Weights of a small mixture-of-experts language model, trained from scratch on English Wikipedia: a variant of Muon for the experts.
Below are experts of layer 5 (counted from 0) of a mixture-of-experts language model. Rows are named router (the router's row for the expert), gate (a neuron's input weights, with its number), up (a neuron's input weights, with its number) and show model dimensions 0-95. Each number is 500 + 40 x the weight over its row's rms, rounded and kept within 0 to 999. Numbers have three digits each.
After each expert's rows: "mostly gets" lists some tokens that are sent to it at least half of the time. This comes from a sample of Wikipedia text that the model never trained on.

# expert 7
router:504479486493501492528526480532537562472479534494471469465459572474544472530481533507528482475503482485438415508513527520526492454533528503516475518508334501471423459473441459530497475486463484488467531504491523524545440471356474463437528634483508478510504514540492507465530503517486508514
gate0:455511532474542492466598490497490441529490494453447560542496548555502527499498436528447433454536485506494444490526558472462438470472412539549515431499416464480505537515452481427443514489530504483493554490389521547409500472461548476527479536505494480551529536476489527506542491497491550502
up0:520531493465470493414550562525457502557453495561504529502484495536502479502495482422475432513468488578497580441520546539571514524530520519473413511520563480514528582476535441522510457554499526515449525583471484532536548539443483500426474534486393503510556493525496496503514485492546522545
gate1:471559497565519525407567531458473441532512466477529548573532499499488485453459471526468429510466502537485519510471529593563492495475455503454485479575497496508549481511474519455428562524474480511494528509493527500438537437500552521452473511522558547535527596469467556581499568529542486522
up1:612440496560503502507509525486513484471442563436510474510525543475491466495465509504408542503508538437521569499507475527486439508535483463478499522446562554501558418561553491488414488495441506532510492449566541522537515466485519489570483492508486535486426421453506534485533518471452435470
gate2:408541495472588503438540490482457531460503490515583452452465562539491554503540465471517506529510544444479541430477546530480492494547502500480475564455542521520473510487492513471500575538557505444452480517483519485494512525490530549488529522519444438454463547426542418562501454504399529466
up2:486511525485501509493529416459505460547551461514575556509493527473524503443503439503506471484499501551466491456473520492526510467530570521469573536416510466489521572539461445509456470477542499503453544522504492531435539595511555475541512465476521510451515491374571537547493402464524501497
mostly gets: "ia ", "i ", "u ", "\" ", "John ", "University "

# expert 4
router:492477537444446537616463510441517570474477487488425451432474477508525518482518522534595528494461485546447482595529580516544565485509498514435503526456546548465490467397510548472475514520524513523500498504486502484496448488444436474468530492466562508505495448523540453475435487505468480510
gate0:454487525565457528593493493541506481535382434468497530505553518531556490499453493474456582424508521463522477488482529492483483488440465553513473530515469474445501506469483408430425453442538455549504489514545435529527483519496520536513492532522524477547513607488474511545556511487464526517
up0:516533497468511475482555527543513513443484467521529468452490512472483452488551451524516493394436479516530485526523518460497490554411496580473502499420521540522529478519428499448529462526526514425502551448494476519517459575543491507523576549524439528522490535550547521505541405430500442443
gate1:507514544531502479490510486546494490512545512510422469455488454503524528515493423499407521554487507471465531503516547499477473493524553406504566407502481477517511476535451501486463489536525539471460498509397486528453532444489477531569560583567548466541497561470413453467501457536434490470
up1:523445508491541461495474435479581511470551484538478488439459441490532412484513476452570481456519491543436455515538453550547564524549467464522516518511476450452485507476471483502445503478572440470509470418519502636525583480547538475509490454540508487523482501486485500525516506488438450526
gate2:551595517510531519560446491457414443508478519535514501535509538455615473517492485533488505498482528501470435479433534514567504540492478511480423518472555503482516493462444454468559534592530518482540471443458502503465442489547505458496482500534557467607542551478513442480516491492482546521
up2:443613478570543506452545522447507431462464463467557476534428458514509570556414539485537455538474459441487531537442492506498467487484476539476506466524517553491547461519447503467547527504501481430541567534454524529521550515496491453511562518582505474503473520514484478472507541557471510565
mostly gets: "\n\n", "=", "″", "== ", ").", "=== "

# expert 3
router:502515485460448507532440443552498526506441536522412489493456598523513480553467485517521479538461471512466517513529590480562454579516569435483390541487425491468473498492472493472496516524457506488457515550506388515497467499506488488429486550447508507475502434522525529443483479506448509521
gate0:500480480492465455442508489495501504545499510502467466456516522542538469515545504507547612441505468559421409469487499535506448537496473462486455553527549548547473562523570539483505626530525492500487567489546491466410520441473457475451570519484491503537521440536459517485494482460468464504
up0:515555523443535475455460480499509462508451473518496511550448485531468493465516550503484544458529479440576489558394449520432560511469458433465527509473573539512475496510550548513505507564545555464540543570516522548456521480472568460464537491480562459494530445476496440585506467451505538514
gate1:491510476434492481491511479448434556512450537503508460431553496513493488456516496532503467531421478480518498488474584492486509471556543560521503544628445508467438461469473472536528444485539481483444454462575538533472473493572503526561483482609457491467474470467500555524535509455451530521
up1:521485530463497480475501516449493449554492493430561577487471507518498565533472570515533560399574590466534526451519475475480509534554474579538479526496458509496524492415536524508551523549479497474464506450535460542534511516507440531510532486398585447532459537469481469500464472512484533493
gate2:491444480543504481505568513500504479528419562486440514489454480550507557457465499549575522429497404453462531507531564484539553506497444530534522518524450502488473533569503500472491516472585491425524488528555536503518472544542533520504511545479400475488526543531562492591544503487453547515
up2:489523513456455406526422519427544484500495506529494438491436521463494427481471566544491514522456507547454466496518579454526531466519558525482512523501543562543473463504529477575513508445542485543472463523449474458465488505519444479570512458461528490455501474569566514555432455437489431505
mostly gets: "their ", "first ", "the ", "his ", "two ", "this "

# expert 6
router:511488459466512586515533564442548549474523479548440450473450545488516544542508483508559466496498507550474488564497539493509508493546546543464465553464494521439499506466457474467534520488437480547414577501465526492536507449455455451515572599511480517412510459476505450485502444449461461453
gate0:435578460491433510539478517454538443483517454523503546502500613499519496429491512568525517509526494446436525442453526511454474458473458407500514474480496552540517516522510501529454501516578498546587532482516509520449480433481531511544474437509562425459510553548492427484529498528506473485
up0:483470467465481526471461577506578517516566523505537503524403511540464432522542482529438446513529465532532474521502503494512529418535457536474477447462532447522499455468497455496503520472515501527442540492479521554593515523491552485421524447474541477527499514515437373427443518504536482497
gate1:498489439498510517572508517461464554535459480519422532578502489447503455482541470494449454536433509514487518559440552501536475535473536467476466492479491518531521461445472411466409451425507472526406531495518517461486507550496554455524542524509486543497526530546503384433479473517509470474
up1:501530471536542446498460484495541555499488494490500478492472494506554592468520472500519498488462514514517567420556424475502540464507509481527495490482497524423551564623459476523493547515529532528517491476478391484452510498442546519460541440441576528556551524428480517505492498498435517568
gate2:519586549496553457485507519491521450487603475535495493485492470517543536522488485633536468450572452486509478482439496501493477582435569517491479522489403443492487558519519485562550509482465475503521482522470520505553466477516438442470535474483530490574462478501553486475516454533436478471
up2:534533439515496484477446519519428505482571572475518500520531444437559444494524517450545511511481524522554537475510478381497539472447539523517565507579477471405497478530518489549481488502431534482464501537534500573474485434528446475487464452448539483469484529473518526555460537452562466536
mostly gets: "ia", "ah", "ae", "eb", "ek", "ley"

# expert 0
router:478527529417488527544479482555447542496481489497533514443490561519587534513511472528519484500507434480493427535489503528513486496526559503470423459466435451436459478426435543479498463558399552511480514500538472534553441506474442480483539541535577528455479505470515492464534475457541476416
gate0:611521476488464441475508519529503497429452495509530464489523471564527489553530457474503542551556521504451446477495488558523505421509571559488476542499470495488496500413478509433492492533492479510518498497549460468475537527463480539494475518607447432479458517422476464582565461460472455546
up0:507554564430507522534589501463458509524513547511447530536516518548505481582527503547512449584513443493534530497463468398479420516533527532510496508480498530517514458426535482528504523505472496502536533476424548474532593532542419434486520503474526555500495510541523508413475552530496520453
gate1:442537476557454540502587557492533423469477504515469427443480490550462422494510498501497518568517411488489525527510445560494485477526518468479473526572534480496461539494530538515468435510526563533551482484562482552514544509545493455454544530507514445475521439466474463426529565542551557462
up1:468482573504452450535400502552620586522476516501501553530530465526502452482498523481434554496520557523495483497468544504527515525469495453516539495452577550530496486506535535519555540479481479514575500501509552492508491547471460476488488445440467548481551488467608494487556472585519476523
gate2:533567481488486546514536508513459505539510521485541489510484546436509604488518544548541428456521449536501483402491570453468528471537508461528442536565547496479564519515524499512481540509420534494549486415496525435497526426544543507529460452506520504485499563444490525509465439575486544536
up2:605490466437497425518449503519556504444564489509456477489511531464567505486531608430544421537485500457484440488471568529480489469542541545489506486535450488511445506481476511503429556469483531487559472483518514503501446501503474591504469516539495518605489535443506485509465476552481540489
mostly gets: "with ", "from ", "during ", "after ", "between ", "when "

# expert 2
router:535450489459465577548462531496484544508439465484492529477470474504544509511487538555595495550479498504494478522485529558459583441542556459430446488554453517470493479401472501498502483520490467488490390524527416567498546525460451503547489560526507520449426545495513486555524512529465500482
gate0:521469502467477477457437516555471462454473495524455539538478469491504461484517513428482544512442532573608516526469527517566523542475502522487383464559450507459547459501445518449555520480528483470559477508485533511463491441486490485448500517446448470532426488475435523499490407458534473557
up0:510454532474526479466549554440456526436467493455514548438502538486464497443504541496517475524472516543540497545439461523539498473559590503487448548559535547487547532497501510472458553535557479469542446524493500525414557533454526434535558547507536561482498478443555502485435420460511477551
gate1:546474541479473468524482542495525434536505478629532486473518482547486468576548540463473523495483450472398530532525464445533462495484500453530505535483485441520466493523449540506486516597498486494525450495495462538554477505478542527482458478475446466562488511503519527489610509420585498446
up1:507428582550480555494509564517493498509451463548447502521518493459498540533530499461531463498568550553509488500424417510485511500468533521542493549497596545538442533481562569488464458468453411450473539505508513447492518424500402543453459508527574491494475509522511493527487471482465467521
gate2:556482468523503455505536609526469524531577497495517438558484451480544498555531537496590587437497479505432451475479524449458559478552542517508506487536524499477525522516512546537490495505493511557430539520529566494537473485566513554452525465487516506393573481528464513497504564526546483487
up2:550529464495454584470502575521554521542526485494523534552489511480471437484503477466498466560471439528459492433540517526582500502525470522473463512567452519449553446593489479550507522500512482475427529482548431543532491506617488508434446443486518515533526512475537510570492556462522478510
mostly gets: "|", ",", "′", "|---|---|---|---|---|", "|---|---|---|---|", "\n"

# expert 1
router:570521477458437541494465571531534460443436518481474507529483478524494490518569470594491492502464517468501403567461541436542506450522604460504454527544501477452462551465426492481453488471462525512489431551511468504507450496430483489522528478429529560479517459476551565519520488481490502479
gate0:474520486431470511464495459507531496543514433397520496525538481535414468470453620517507489503471524552456484505550521486444526507479472552520525570482509484497480483396399549516510462439510537504411538509471518465489518479487461491562515445544520530465457494540541509534455502440535523509
up0:509535575493534472511424453520515511565527475465470505459522443469573551487470516533453495504483581473487532515487510519515463465463552458408542490550508551503518503398556502507547511469551517519463430520584520508465477486460538493502459505537457478484533389508523541476461494497439542583
gate1:414523516497500436494505585565430510559469508482503518480552485498469517533502570583474529546510528456487503516541490521480511511555476607431523497532494491476483564539454546518558519496522496527421510474469534500430563517535538466494529444530558509473547516578571536489487486438530504556
up1:471520517510533515489489576508482549490411463512459541502531463462428563474481530506544515503460548561444522463452512448522489442560529536489458493493484493533519502433537564457499553472484483453529509580499533515461533478456532523418547476481561527561587479488534485541495490590443439447
gate2:519530514539491554598493593513506478509515517499486469446480576473528443528475467497519552554480487480478539487440474510498467457498502463443480451485476559566471454537465406477486459496600459535549497524545485439488557548467508544487471425481510502448519425510467505538503451554459566474
up2:486564511538534473507515490453489558541512523477507543512543458517472412454487540479502564522501481458405462486507509481460528437564540468583534520467480438575516468450466479529410435440520450548527524498543504470503465513514465528492473464505604480506489484442461488445436485527577503501
mostly gets: "pre", "However", "Pr", "trans", "inter", "pro"

# expert 5
router:505456481513446557574479467594551495527472451561502496481504516473576488477527548517478490525527450504479432585446519457526486581525489458476391522527487441459520488485474476484516496473540458481494460527492490561510476455493483497480537524502560507413447529478424495536593545550524514541
gate0:539470560474492464487478572484486521518456490541454510482492445521559468458501574553500422510497647472451508552462548507525431512494511476506471482468438505511439445533509485521577488569529468496490538503466510497499435565583487460485488490494407511513498469425509475508471493468465544536
up0:454526442537523432481440510416553471523484504529529528482453462470573461509513480475532492505513539450540518504515539449526512510559526479563573430579518475474510473503486414447534450544470523584507515511430528461506504536535430469462564444521536538539561502453465495525539517440486497550
gate1:433521434463470502584498581539547529522454481470474523461529515520506477458591499514522510568529460458522557455550536474429481551482507468435508449472522546543442517463501522460528498506527537517521527552467474409541539437514558527494521462572518576505476475487461521543469458466556452485
up1:460453473452478518533473505444471484442483526504517488485451497529463481499560468493451478462468490444469483558529537472589506449551497497494530430504560506428484558460485489545487538424527471580428490505476483524521529550516507503513536404481472509421501508512528536461621571524509494571
gate2:474509537533518538557449478486476517548497488504452460422525538591537488519468530498464443512476458544434475544527464531432549456477495398484554586461542550493504430482447514465470479528449423523441474485511512504438497461516500484559554497498535415507488508427524523458518526479534487542
up2:497503478510567525496553484463519419564476494554562572477528515516544502501484525504577524481540521500476516409446536490438564516500493515522458500453444547568536550506561522528575484483484568441562552512490476492528526523519469515457442475481594496495456545583526547486439532495469531493
mostly gets: "P", "N", "J", "V", "M", "H"